Below are experts of layer 3 (counted from 0) of a mixture-of-experts language model. Rows are named router (the router's row for the expert), gate (a neuron's input weights, with its number), up (a neuron's input weights, with its number) and show model dimensions 0-55. Each number is 500 + 40 x the weight over its row's rms, rounded and kept within 0 to 999. Numbers have three digits each.
Before each expert's rows: a language model's description of what the expert responds to. This comes from a sample of Wikipedia text that the model never trained on.

# expert 40
What it handles: Founding and organization verbs
router:480483589484484462527443530476465533458554536467535436446505500520551504497520497460479512519476464583495568544467504556534459509467470467441511516411523526572488500518
gate0:519510465569522493527489494399528511416474546466476601477537544463539522470505475616501519477488479516532465501492567477609480464550530533546452483509550520519491471500
up0:483479466509483487486426539538519504460551561511537484444540520491532567457502543525458485503458587474598414502528504529430592488449527500450499508477526534472497470512
gate1:503490487517517418526513473502499523488449453495519503510518454510526508541507506514459535535455509473527505503519539450488558560444488503506475497569475551451552574471
up1:492518469548522583467452535510523509416573462452541476416484504465505482521434551496503451472544466499472448501520504472514599469474544519507553564510508483513493490478
gate2:520527497484459470469527533499461531376556532567539505522510532423448535491550529535554502518507521559470544593445450536492511473452472509498536564555484465471494591470
up2:493549478484515493527501547542440535448593536480537473536557505507460528542404502542475492465501577446567462575552453588480548513429521504494514549522556422464522566532
gate3:484490519501393462545472479465456488475467468619528524458570526475497474461466443557508579548544510523471529490432490485565508509505453513563515415548428561540522435431
up3:497524477414551551476444520531540556521560567457488443552481393530526543512550495443461494484490490524574481522640467518527551423537493524463488518536503438502563521533
gate4:497518533462570497522501463493451496617562538475574429467454451441508522481537499464513483444480558587449533497427508554490504505497548519430580540470620453512478466488
up4:462526482496457531498517513427491474481465517477523519503524479502567459569485504528463531513537459469549454506559437496491442515428483538560495506500487499496490588512
gate5:535482530476491433531466495529448501485496466477483373467495478519561481528452514509474432517527504527485507497519458525478440514531457448545459494497473521590598489532
up5:497543494504526468537461470564435523475514440482469467455491437547542447571538509541467500493500451502513513550440427499589442521460432491463468482452501463549483460490
gate6:520446539507475484499487509486495460435484512438438464504472616540482475473504559441463513477512511581502550466466531435464447503476449456437438524479488412534499520519
up6:424523533546498435516527500537485573423506594432486535456484528491509524472508528439473498486504530439489514454544458558515477482441502499495562461491514439538528510519
gate7:418520551457518526498515482557484537497545497474492475499522411538477535561489520578507457511587465539444490524423482472527591468489498560409473500499509533434516440478
up7:475496459491518430484488519440541453506478507535459469487488559479508490384500503456566477507494544467535478446533511502523482488492516487553495504511487452504440488438

# expert 34
What it handles: Film, music, arts words
router:491422515482515483520479532503527552470616443497477493436507517473490497502463512391456512534532539532473491437551448508519462525533550461455491476489550475514461479467
gate0:511484506527504489469483465478533516482613378508526459549446527508489482582461542443437544519481475558479485466530468483500434465532511497494515611568428487493566482524
up0:544506492528500485528476462508508502528515490472544545518448540525439518505560478402425527452465455504491545484569491424509454491548530579495526588483436503573549552538
gate1:443362565526467496427452494609523491550501475503565539510516491538479514503501485444433562521479608592475502557504474450500477530549511464507525452458498444492533455475
up1:538522492545540548559485466435492528405497490450530494495481504500483452503514482494454502501519475511515508495503472531500478544439537554584486518581455545480478460532
gate2:535626560519485499582498492515394479536436508492530552492507435471552492491471506501519452474551475486435510514476474544489509444507486531490491496458493459456534490494
up2:521567428550463471523499481508529519510501448509555532591510487497567486475500530414510544517539479483423457444551467488509465513475494517476529512545453469535508548499
gate3:509493492624455488528483419482479460471525489499493482505468527553492517468569503475454543538560486498577546530558469523526506522548496541497514508532439491484482484476
up3:608538514540553498490503542534418504506480565542491422477516482508458477506529503455504493531593540456463530503521519496486443485464466413506480542482571508564499460441
gate4:569473496460477520394487507467555440474532471520613453522553520496483455529510506466524524508521477587541577459555532505528410471523491463515542508508431473561481579474
up4:488480554467539488510535437498449514476522520517483515442483549392460516473483479541540495497484507463513506570438513506496487509537513480524524531539545467602468495554
gate5:499503455466474466531523440419534493484503436475530479541524435458472444474524565404567418568498526483474503481569525476477477409508527491522544511534494529450476509546
up5:442508463548491464533491468525453473514493600510462506421438488492485409467571523547498486503498525512492514523513532490401552496527566518511495452466547588512437464510
gate6:470430562498497496508451549504503528543473507486542562443500464474489518500445485516476485449483482437530455524538509465420496415519463529471531554462535604413527486448
up6:523496505472549510462508537564568508485529458472512465550493458464498479510511523471486458471442441483519478424500442527518474471457465522502525484497497543466540550472
gate7:469494565488474449506467559470501450469583511448479453508487489522531492486572503526508547518464542548558494422517520438522468540421451411522471527469508491582467483534
up7:501531470492575508521540478512430518413535478504462498505497492496530484524474503490502524536484417416434520558498452512504545517513559486472463462486443491557517426470

# expert 11
What it handles: Descriptive modifier word-starts
router:531510520502476520486506547449508473458556519461487583492507462594500457533488471405517485484510500566516509501530500493462478521435498543452431497462604506552492501499
gate0:563494510454461466497390494496437541476477497483451522535438620541476551433473519553532447521480505470500607484480421504503571547493437515508464498500523558488493524485
up0:546465505530538541505569589514482534499468519509575548538512487592597440519453531477420451496463475483568449500518473495458503443542445510463505509493507496514480477541
gate1:445438480526465553479504511437594558459498483463574458539520505522453517503503526506453447446437570572503504505547524493528482516512572525527470487540463545492487491510
up1:542466501546494512465474569469489456512567473519531474558535507563531473485560514534493533517540488511455448456538437458533492496491536510528454497433499530524472504484
gate2:479522477504559429465526498522511502417553479495536469463508515546438534529515438420519521553557520431498495446665433454491529496506513497419470470429542436510535596533
up2:541470551489471470438524546508492501448445467541484500490515541547529513501508438497546429450522478560498529461488430471560519533464488531469418452545468498476524504518
gate3:482487507605558551456472474443499495425534511382564533449486483546497515512523445503507565487508448545472470529533429507448482463540495512510472572579501495476560565487
up3:466468493467462497504527488491495476494480515549558585446431486545453546521536454551461507460500534502468502518616461437452503533510521566520454505506536540571503586529
gate4:503494452538501517438470482507534591431444465475519509497479535505484512517525533510530478480450463512490543504531450522499512446468467502498418563485555479546403535516
up4:548457469561559542505439547502537572406544495457502491447571527566484467516503581511523490446497454470526549536588450541484447512520508516514394531466552561471450503525
gate5:520467461444471547478459462468511439506450574492486512444524486420549491444468566451520502477500564492507538480537482455446482548542510521466499484474545502489533516479
up5:545500482512494447525554421469523537425546498575456512482581493520567438447455510547540404458556451499537442409473534515551547489460489497560501560480527514495566512570
gate6:439573500423549465446553472481488577443496489507593501486410487544432468524534517473486477494481524507568518475509478452570496540472547535520516530521534507524553481498
up6:447539501430418465489566493536413476470494530437543518444495493540508484478481525516504519652450451507531556458503475455532440431459540443450492543505506441438510550481
gate7:515524527490590556543523483486461459538461498511532508533505516482540513504507473493487496449467522522470506449456528528455504519507455477495521541481542500473599526487
up7:451560491510493536558449512529505521453465508477515462443627489494463503496554554525520447489415523481517493540461533501466447466528529538497459517370519495459467526473

# expert 58
What it handles: Track list punctuation
router:507495557456503525453448506483510539462540452512451558489508486527563476527490454475538487509511510513516528508516491519523440482488526464443473546571583490485545503428
gate0:472500510548590493557587509491503419517488537573417470537469538500503547525496473503553482501409431557429564464499509438537487541494509535539562494458475507436519467519
up0:434462440488477471455536528482482468464532517481537494483428460511565513554484547497498477544516555555437462469492498497478503420483474563583518513468532574581471468525
gate1:482497541480491480447549478520511473473519481466429601523470529560569459456475472509440491457526537515433532508502517464480489424504558474469494530508506512506440516511
up1:481449513541500546563518466507472473556511560528499455523526488538479492512479410542519510483445480503546500489510512515470507562450504557529528469450450549466430528538
gate2:544554548515561518540447507407521463544521487537505499449536480415471571553501517542475444465515498499527510522484476438483450506484548514400445508420542450477518510551
up2:575621547536520530510503535477534533567522472534458511552556424431436484459463486486530544498513504432471496535512490498590577464483488480405566551403539453506475498485
gate3:518496474488554487552525532546458501536464513494546543442487449511519517472531429458545619526438561540558482542591423536459541581562554504520431565545565493453414474524
up3:442527614436504430469554552475431472524431515484453476522552426538514504510451504475518444432430478548563506452452536511490518468538486469399485502533545531527567501503
gate4:559447462540545535554534437555570479567463487438476538569530466582577472459487537469587440505490459430558526555494547450557539412474440503460503510547517509472540508431
up4:524491470501516562489464444494578502524561515471460578501452504560515503522463472501538566452505470529579475555535504453488566472459449493503459514489554438482568550448
gate5:521479421450484529501467501501510501550542501500517488453542482509475469469521476432498424609481505477530512472563451553476519522528503532444430416599582502535545419465
up5:469517430513543534565477457490542480497490469576480475466592479565486477457567489561505462467463523531499468562521470516472536506476495514561488515604499505555480528533
gate6:507486466541536524483458511627486494511520467531480548528468565446541482471473488506497516546459469492441579536489532493481477486526518463464513492580513507474525489571
up6:494447471435515444503526556505514450554500432572495528560496508521511546491528466508538435531465514505528472548477513449473515503442422432537520438527515534542437597526
gate7:502437526483449480525539539555510508481487524486530492494475580516452532493476434516519502545529549500468486453514529560500545529416458407425440480484519568434505469557
up7:521491513501477503523494493545479500501532471478498517516478508521484467532502516474525588498508464441589527484502536455502490455461431459465465532477484528485482466489

# expert 54
What it handles: Title-initial words
router:525493504472546544487472552478525533494549511460511490457466447434535527541531436435531482490500538521428445502440470517506533592491487469449453507502557556504494493481
gate0:473478456456450498477532460483520421431488519451560519469488493544538585514522487535484505530551515500559503547519446431556524521538516512456528521452532436484517497468
up0:544484495467429483521533467494511470517514449538555485545494510532555579544504448428432445524537515442461453495478519442578462535441507528515474481508515499597552480396
gate1:503512502501533465482524467518516478518532516485510479440509482546509506516537518565495589553511459474425501417468480523471534522480532482478451534502522487502495511519
up1:556508495456457500515464531469546567528495506518502581493408539512450520474539468420470573444517536527434521468481527461475545529478535481536479452518489523470553460489
gate2:542486497431426554491498494497548552510505489559523552503505515469524554563510507463525534501501558547507500524498451539530530487398481492512443478562561551470457559438
up2:406535469522528531511472488541473504542478486503529437481500457513473457530583433481538506527550484478439542541524467503535450441488473558505433570551472440560559484610
gate3:479487522576534524507560486542521496595482483493502534501495475499559497507520471599553478515505525477505487547532441465518484478549463524484515517461548522476472530522
up3:473515526454462492490466516491449437472586486548521549536553532537526505530503571453498511455480421475579521540470536586502478442446518520484605505509455520508499452565
gate4:514543564549483473525487465529497456547511549546375513500503543483478468509530563482454533523501470519465533446509465526491495475501505484458548445506578463489509472519
up4:496504517540479506485405479484505473479461519595568465491574536501530511479495537551510542558447480466516529519503492468554546535529452591489472536430547453505459514538
gate5:483534479521520519492513426523472545488565494571533525546569531513538517538506557521472533436558444460484499516513512486523475541493586480507535568494510513549497534525
up5:463479435500467514528548518454481509421424477483486468464460482493443453489513507462497489453488474526474482542443477579520619456560504482519426420513467555541584447537
gate6:538478530503527516528578496446487556458516482505444512519536584485453534491568496519569510544494546504546497471465462547525533465468449474570447484496488519494415429492
up6:509459483487557514506518513451510587503552474529515485495534515485428519478603486499608508529582582459543502516513510555462543450478474484492466514472522480528473514446
gate7:497500516509457446520504492439542435482507505480503478572520513543466517496458480550537508486567556489486507480478507458541547520411506439494449414500487445515487581470
up7:525511494432477465468495418443480475499508537480534474479486536518510458517462493448522416584505526529503497493504504533475511510458567483570466444479529469535524544476

# expert 25
What it handles: As and naming verbs
router:473529484495469572440478525468508504441493477518517521445467465580605508526477483473505523505580551522529486450486435470519508562541488455411523503506484547502533484465
gate0:462531456466460480571475459449570446459458507490508485537520480522494429519483433551508443481448522485479486558497587526511499443583542456441521471489500538469494522503
up0:489477479479517520451491561529496512495512460451421484561472527518507605499554494470523582479575468495527489501559485444418444490469504450466479510568465512474496510497
gate1:470495476512503473443508500512452483492528480452588473546484512446389466475556442566520566535588413571509524521484432443485438479555489510475488570511462496516538533464
up1:530457502486532446450496505502501488515491487535457395580462504473584527517572481401461525461463498455478549475535575514513504504479478438476508561611496447407511504510
gate2:505465514515510497537485420493477419496525436456525443436535524505455529449520545477524447479555483498483511569491495505570486582490512421499499514552485424477553596464
up2:484543474476439566457481516579467555448513546575463450481526503533582516462594470531491518568452519497517463505425484506456473497481542432502443544468486599491521474501
gate3:550469536560543473541455490478439478482538559494406481528576470544540500476565492505451471541447546463512494491432542551501509551440527470436507568500514512506501460489
up3:505558438491526496476469469505523495526514492499493496498486410526481498480452461483517496483544475555501496554612508511554496371503489519559483519477555528524557547531
gate4:464423511472612482452527515511500509486490496518497510457513514528477478528525449450479484435563503502418490555535496459588494513436491472507474411509516549476488473448
up4:543544458480500514490515485533453452566568550542470534525538478527510424482525488505479456500461530464526423500476489566441567456529555524452493580420501575504430502454
gate5:475538513523547524502465512553569519505456527537559486469526460509532450481516472529526473515517440524537510538495464519521467601531508599413527518505487524467497484499
up5:484512537520564519473470484476495414457521519420508544540482562534461504569515541500455489513405388520569545516487544455554452537471510450524498499553548537500534389545
gate6:511537526514494481545487487500472509455607427492421400453531463484509475498395483504477451570531476456416528513524583493504457535454533500452529548446476430498518439458
up6:494583545544481440575485459493431463461472503605483537473497481490523516564509424452503568566574540485540466560492481500475466468478536503511458497466527488520468465456
gate7:500447521555568546423521515485560461434540508494498515511429581521523502556537517508476510477531539466514491449569532532527425456472502380540527517503524525537512435465
up7:467364456490494480462547530579513479409514537458446496485442505562541466542443453485447516478559534544558523515550507520469478505514503444589451483460499498581428525522

# expert 42
What it handles: Scientific process words
router:492511492485453501499544512523534502456538434449515485467433537444533545567472461468500524567517545517440581463507436478459422507459455472440499533465543514459521483479
gate0:494477478505500587510474520530554486501484513484525528474514503551516490553510507515603447534572574530478536516516491511549497477504525498542513493501494595513502473543
up0:561527498480553531503578473508482540557536437516533489491421454497467454444487462545488498481482489560505479518440486565407513557533387563413489503497474430485522470578
gate1:524527484511437517479464488466450458465452469435471567500530464480558572543558463552535493456465514542559510438516520460561449486485519521425566505578551522504514462435
up1:522456458500497549531555551466514505498497495455493468607517489476502463466483462510503565453406508492603514501441418522480536562526524593492581468504564429458571540559
gate2:521488539507416478567545538462533598477506522423511494419511492455494454468459536576459501543482512613523546555532464500534493524478497459485489515552493483467518496493
up2:489460526476482456611523466530546519468486472488483568499538537488514493490465509524496469546484523542552524532513439449467510564456492424496476518510481480563414525509
gate3:571488512579465515550446446406485423501469545520478497461427538446562554533488518456550487495492524465466475550537543551454519563552445426469407479458482501510594512598
up3:454491465466481582488475489527507519487481484479499491457502529448532546501561484498491454543476509491554539438559519440507399526555560493501472488482503535547529506461
gate4:526502465476448443492497530483574529469520479528485488517642508493453487534436474473440537466518548581503458488486475424490489463488482507523506523498564565504457525479
up4:516455400521498502470531460504530487560445547484481515530574475600425434501568457504516532500482573517522489540462450450493535545459450518495522444530506483532454557529
gate5:470451539559499578550493504549533512479492470456425507438423522497497443502527530532514560510458501487486515505483533549474501483445493489466493492486507542464501461493
up5:419511511518510500475457500518545505563482518455433476519467551472489527423507461467550527520519477566479516486531487511456415529541508443452457491495551553468542512440
gate6:507515503495508510530479485477575578435416563487446407505486512510432487503513457481511560526471476497522515523490557448483514539453498516507478548528521505476568470481
up6:428456559520525485466514485528498508481522519457478500564529599586535547464502497419541507525431459407487498518404448490461491527457566599431561497515543512434487489530
gate7:529468476441479517537507514391521508484500448482509535438495514446550484437418431529552492591482535568572550596473482452462467535498480511437525582526469465438464516505
up7:429477509504478443467539571482520550456567518481601572519525536455503484533470503520437433535473518484552530484584501401537516483496505544463567562537503492398459558471

# expert 60
What it handles: Narrative connectives, punctuation
router:492498566476524580472494487519501517457538457472504502508493455504570487533560505480486485502540549538464527475489485543482457467498547472420486509509584552502491554428
gate0:551523553426501477447526531494534462570520497500541456562482511494508508573535488469488474516424536585422461502477451515516463502511588477517498507533451510483641530526
up0:547528525457527493520522596548472429570537428503458459510444457497540452590494484536508464556494502522432532550486532455440458519499501484552525462484423531524528493533
gate1:480462509364478526544562467509461435460457517476608526486556503536515544466531466447461477495521574514512511546492473519505427489501427486461426453466533517475479458500
up1:452502506427517496562533485532444455547422538546586511540551380514535503556529451496442485416556520517517447537399450542547461552443460529456463493408513499499500421536
gate2:462462519560518580496472503465538495433529448545512458525457467558528456565553473529501534504540478542508527520480442475518582473549460435543478479556507522548518480495
up2:521484452436507498495498527427518518500509504543468529545563544451508491455452424499513498544503463532496499520483458446473462496508512544422501435494550423443502457462
gate3:492517471483453533487468533547482479514495562495550531509468478478470401532528480477425553531520507487527458450562534558564450475480494467513554484498524565511516477495
up3:505499515482510532512553426521515566435509528560510511517443454492483569532489484491565493450509532464453521456431442507437440528487515562550462575408495447435485529477
gate4:424479584521499450514500422553507434466562509538512496500498480529509491427539520456507503574484516572511456528451405527571482435486477427477480458539488552456493523553
up4:489512537480537518461560529451441600561444518509446496515486465511502406482432482541568475504537512475497522490527513497501528488559529623482526490470487534443453540518
gate5:419523458349528536464513506421484490551541572501430519517491537509530456490498558469522502450508501547502552507577405528516573515523531540458427521590561494440525440468
up5:503464513554528553501468531543506507491493466489548514480512496558478514529501539541504546498473470542496485519434471503542475531464455438512517478435500453552515516577
gate6:477472572481467499495487478489484558507487441507498478493555557529534493466468492510509551449478540476528470474463522491454500487522477499485483566436537578467560539549
up6:425485511521537427548454460581489461451468528502432448469537501502479483481434551483418482541508508481460429470541449526514485486483491512582522466533464403517510448456
gate7:464564543548466453441531511477481469501588480483476506530536444508474466587565428463539511494504487519398455427489535418450532540473488440545499563568442558457535502447
up7:448516473494529505472487476553489550540485551561494541453571537426551488530495517421451498412473573466480533517489473494513544446540509514461516590528523529483484542477

# expert 16
What it handles: Infobox list fields
router:555526468452486498457503478461449591458571475526549558480470508523549501532467528517558530487509522513537551509504429554494444443509490463500490591544499515500530527458
gate0:491510503488471504448551503507438519559418492515493511472541476444496545518478478507472515558455502442511501516539528452487524566530487469505522558501500477474560521552
up0:508475490559519506528496519437552513544474492449518494464491433469479455464508459542415457489528588526489497536437601504518459508490497546448547523499461592507514498533
gate1:570492550511475506479512455538557563426582537418604547568493504525514503513470489476467494499473522476498470505469493525540524517481555547521511537498491468460493478411
up1:511503471536502488472595552491560429443449513502435511500560446488547531535498548529563339494536519462507464473488500546522479486488572550483550475480510492498485573469
gate2:483538537511557473492557521499409520461464441501464487526467454497477492518559477511456396527468550508492483467544516468464584529431525542532489555421518540490483551463
up2:534531502493476515531562443493503460579488499395523589484546535567495508510455486524536505454551467485512509475446492495483488514526508488477515534560499545501472453496
gate3:544494506477567527526453509503508539432508517523476586456447541569482497513523502521490518521519477486498525462469506445454494522445531462577445501505515412615509430445
up3:555502500598562534455495511588442452435573551561539534483499557470550475542477548482500501534528467452508483515570549511548452473502532448526490542478475342543528464437
gate4:532477417442512534516511481584556482475485472497467442504539520477420457553504487509449491509497504418495506497495421461503478504509502523470497470480524476510512490491
up4:473515520487505472490557489500428555508487460490541534452507448497514563443560548495497491444492554533526513432481553591415504516466504554458492528469481489488480498465
gate5:510558560447496494491497524453484525471435455512458508443499468514508529534486475505579536510596473495498497523513493542463542514491528443474528467514559438453542519507
up5:455531589551586467503548498503551479572516511473532470477536516490485487532517524527482506570476443528510553439503558442544576496512544442460494463511468477526502509433
gate6:474483428440500495513507435431545526450499456470478440427495592509497455452496422514476553493527569524482465488395446482570485512468426468504534554504450506497564509536
up6:508423435526533508503536438468505495563579537535476506497536595511520467556434531465433434450515519448536476503544472572500514464536558521543497469544540566446531548492
gate7:433528495486468540523521529493467486511500501464428534484474438478493505468509490531488487599461523476452505523595467472476456519459502558492464523484500452512500404424
up7:538454546498508514486553490490436488524432544529535464512532425539516574417537440514481493523511514523494458502448422525424483487483505582535532453507444538547495458511

# expert 23
What it handles: Coordinated phrase continuations
router:519508556498492529492526529493537551478520436490492538466458494567478520560471460491535539568525556527528551485485398529510509488427527521464448538523519502546530483464
gate0:504541467528512461472524495506499528501455473544468561502530502517511521515505505472451538449498522458531540482519540563458523545553505504458538556540461522500535537533
up0:485477511511446492468455497483488552479515544547510480489494533485508512523487540568406546524490559500515479541534493489531471486534436522435472518556519500484513370518
gate1:498493525503537568548476476490544447588479519493489476539473502512511477512493489474524576492508445440557493534476518480539532514530522513513470549486536490488503438477
up1:491422520472491480514482490523504479553484511484483488514472480530494540503536572460493561476503441494611415524495540507510561525511563502530510521547463482428505427465
gate2:562559597528496607514522552540463494442529487451529526498435488502428515512488617513518477456476518562562508450457524552450499503476540490525553456494495480510485480557
up2:493473580541491524551540510486493592512462470489544518518491441477540497522484537545508504488480460516573571490460538534470494476497574526521510438501496537558522578535
gate3:455536511556530471522598538558538547499557482464523517585514491521499501541481567489495537535479462450452521455534499520460545389515475497536501460470504438433522474517
up3:488529476413437478560509486486508480534556531436532521506612428550491566566475419486445462497489537473541409518550546557451518518526503478488507464521446495480514522519
gate4:528556455496496433550471500427524476522474557551471527494491439507492529494551505529416516519538514553492428524585511507454482486491459519521474540449498461438544515448
up4:511472506518528490509526487569511444535531508405504468486469582448450457487559538490524542529496466483534477513518487530501477514499496469503490489477507499589425544514
gate5:537508552541409510535473514506517544478544471529548459538506504545518446453553416490499542528545478522525516456509483531464556522542518543484509489498475452457424494444
up5:504545457395575477505513466523484459453518488467486505462512490486490498570487467504468467451460527455504445533514513485486480475510497401500492506459532520509558523549
gate6:504403528464527478518509510486483573525456422505455585511383536544470556505505491529450566495588551453541490458454508495544490519447568511537494450459523499462461494441
up6:570456480487546479488495515531552479566461534472459481529468565436547449500531506426397547499479587494472420420511496561472459550498528451591485526514543543490502494530
gate7:550499484488523464469432476520556547432461502463459522514505480500481491499502463471463566548540526487456477495492532492505475502500448471464529560495530513503476512452
up7:463531561535483531543486517491428448560534503548568464442519487487438492500483482526514516467441541515504534483501461478501510510495519547508528487494486449508525472493

# expert 36
What it handles: Descriptive adjectives
router:494448542490552585522509453405470518520517471455477542457488486437535485545526481499470575508508510528477505523531459507479506503501477443435438488487521522563528464394
gate0:527468550480451431389520428491471515521473460456441531499544517484444434519440545546487465466568453459476509454481455488431521440508527455501471507535475561505504542529
up0:410444463518433468521505539513553486510472460506467512507461426441488476475563539503486545533490527507423492496471472552555475487457480558502530492517550482529534480510
gate1:501487532422480466475502487481511521509593524508488501445510519422595605458478474455512517513537458548488447606466478570547518508520447459471514512511494620443502483480
up1:443506512535467588515537473534405532560464529528464468540533487547460433513482516528471569499447473477448500455478495477515527493478433554557483508536498506509482526553
gate2:504495578483557497469527535516553495421543484530480512511498517505477503496494513537498498443523492538461527421438485523540489492564450483460511595512469429516474541491
up2:537457541497575431500552518463534535478459478422510541497424500443484470501511577496531460445482528501501511465510487473510451489440462453442532533512489468506502507460
gate3:529516498473494524435507440492465450517527442505464509482528534511468426554490529525414481461465478482443460539412492464528546520439515477435490478550531544504495542526
up3:561438458528502523545451448423514450541480497435480572485503497506458468464525543460452455429590516572553519560484497486572497461497548478509505471526505507502476524456
gate4:440529443467495456424467480511548527473469529472461514431524478570497507476469499511515488509514537541504476463503480471503483527486482514481555470486491541533389553509
up4:482495482483516577571488422497551469509482479532574461503528526475471444482509503489517516498414437538511442530505515551595518491487534506447482550448474562532507473492
gate5:547496476492503492482469460560502433468500472561456549510506489544530571443480500459470469459541511441450488472454543447471496479528564481468497555527598524470436505553
up5:548547557503566531556461540478488513477505557526541486491455623421516496551522474486501463436526504523489435535511487480484439498401485503488506454449509505478461596470
gate6:556535434473502514607506474463497515486450518409490515468544437588477484639521484514509525479500424457567487451420491549413471469495483472505452485497547431522534487548
up6:491447510475435475385463509505577527466522458531516514560461528446539453450535498476487409512440575578396531516513555451561577474555523507487549486491441580461507478473
gate7:474527452554467443521515502468515551543449546488531437394486456377499489459518518530540493504487446437443491521536450474437461510518520521578513537478514479511482481527
up7:462480474437486499418496553583455464440515484514550465541517527529505546451508452458464543535523485495499507511504484531478557483539522499435581480534477499434583486566

# expert 50
What it handles: Digits inside numbers
router:447522525531465580445468529496519521495547493424524511491499478486554495529525402495490543529475552499441544464499464486559526487517525559503397516540511464525516451462
gate0:419518658486487499496494520459548571474480475474517476427519489474517522535469461474522537533512500601435524488547532505531500514484585518470460522477515471536553474450
up0:478560532484518431561515471473515519448469544461526469442521548412542480558470448447472529577464485490465533546525576470477554508458548569490473547483439567535477524460
gate1:513457483476534488528472532449529487511450484473518450501484487505495499521510464495463500536459470504544548504546470516451468507371463442517476531438481502439487430481
up1:481473503528468475506395525457498496537449531479523496551551462508499460492509416504446525583526499515558554505489438489497465514498460437520478569399574463464507520480
gate2:463498540562474498502533513413524430538487433509513480487500467588461508546562523525469439423503456579477432506507556506489498556509511486473505510492524550419554390496
up2:483440483508493483437505466471428489477356556451433488524530487460481523522589472531528439540472442511480472481569578499435488470509472511525536499485446420546508493500
gate3:381457517578492500491392531511521528463592495530496511494525490474454487481506470544567474591507528525455478452486493457574521531543490476532462468481485485484553447495
up3:560519509506468466507408496479540511458505533459509522590484538545481515432498522430569493528534472504557576500506502487467504520488496487497552460436529445557495496465
gate4:531457484430534519533418490396479524464486484536511507494512595506483504514534468461486539500635531506443401477499523564437589519478453500506464506457530481502501562531
up4:492522482506527480499504484560504465529617541515500531503523502508576533508473490457569552368502463456526516497468537471525531573573473557489465485433543491490495496578
gate5:498530498527513479523401516496535532463578498498541539538460474512477502560559429449505536438542448543522496513485551520463491523517491496467472499448532468500495571433
up5:587455417463535528526500528498495494500533513451521459549546492462492527515514490476492543440529534525487464521493544406484553539395589504526448539543541499539392504512
gate6:492514481518517462470466522507488491489517522519483453505481518507506428487526491480456474466447509534520570445516524462494487499505442474498442450447493526535433396562
up6:488478565500505459478517508491504491530426499448565495553466448491468507486484546506504488510534376509477485480475496439474436457512457577481524545426511491403496555518
gate7:562487455465466473441536504444515475489554499546490552561471550508464532483580539448525479476521526492425442478568469553509533489494492463525502518459525491494484575497
up7:524531482495508494534548489552448495468601535510502505519466520484483511417512514509547521459532491535470472508553470522519523519499524511475504502530512481526560495519

# expert 5
What it handles: Reporting and clause connectors
router:538485538437547533469501469537498492458522502494458509493543488554528471534578451503489522502507521508520520512482481517506479479509546423415504503563522534562515490441
gate0:472563535548437537504532488490508393534514566530484466548542482516494458578526498515523553476516455509521517470499489471506434549525490495495477495500547535517539467412
up0:523572504487517483530486482481536514518493482541544478486522517488504583541514522474500522469479479543533471427534552496519444490483530441541515454506521512547530482485
gate1:550471448460484545477536497516552478571506495517443515505494505576468533535453491497521520528545525551532464548476537497421462475462470514487520440524603523441517516588
up1:451474490522490501457536487455513434543525472513430486500452521471510532463514527432539547510496512454495528591531482512456465508448524506470516519553492498434506475526
gate2:515497535518492493464529496461568591516514497529389527525499431505481471520480522469562594503561486534509508468547501469532465484430507523428426462556509545540503530531
up2:507540500556476622520523489548470453516482609481501507453452494452522539521510525580481513493504544472471512527432465543481459525524549509641508520458473495449567523527
gate3:528462536484558570489532508511422446552426497476421474474482501494519566499528509509508551475484422559560484512488497402480497571473521467493520514511514470570584484456
up3:461508506515483474520492479519629394464475434410585520456475552458496462513476461501493426506538484482471471481547579504563413461523560488503478515462473478480542519565
gate4:461472511438575501488427523498472547470479469501479474446455441468512620504462530517458483513524519540505571567518474501492515521462475616478461591474518504433551441529
up4:507568541441536479491490513542448577513517525562488473473422484527542537490484504468491540511449489533567505521457505517390522465510472528504558581531539513520533396486
gate5:453574511477551517501517472497576578482534503496504436455466480510469517494575481474459550579453524551488462500525532469488479474498483501546504510467448531466514507520
up5:485575460480524525526566539487475580489500564440521550465526418496517452528545471445437483587432495484494460491497549479510537435448524470458511498479468529477502535492
gate6:526487580405594452497509581464501508552529466472444500478411464527477431529446526433529560490498507509470439479506464483524545490482479507508510499537591550526541414442
up6:472497510400459449471444439544456483515469567490465523511424464473493527451530483533449552516508602511452475499459589533479491515562596493476430483500493542456468475471
gate7:498497435513480498562438454465453460521538488512422499536569518551441514520467486451444556504452520517497482431577574508484511535530496443441435515487536536524541615485
up7:459536523472530497490430535538389580545515480492441538539478534513628568488542538483486508492500505519568548481517572541499472517488459505538515540534588516509532520428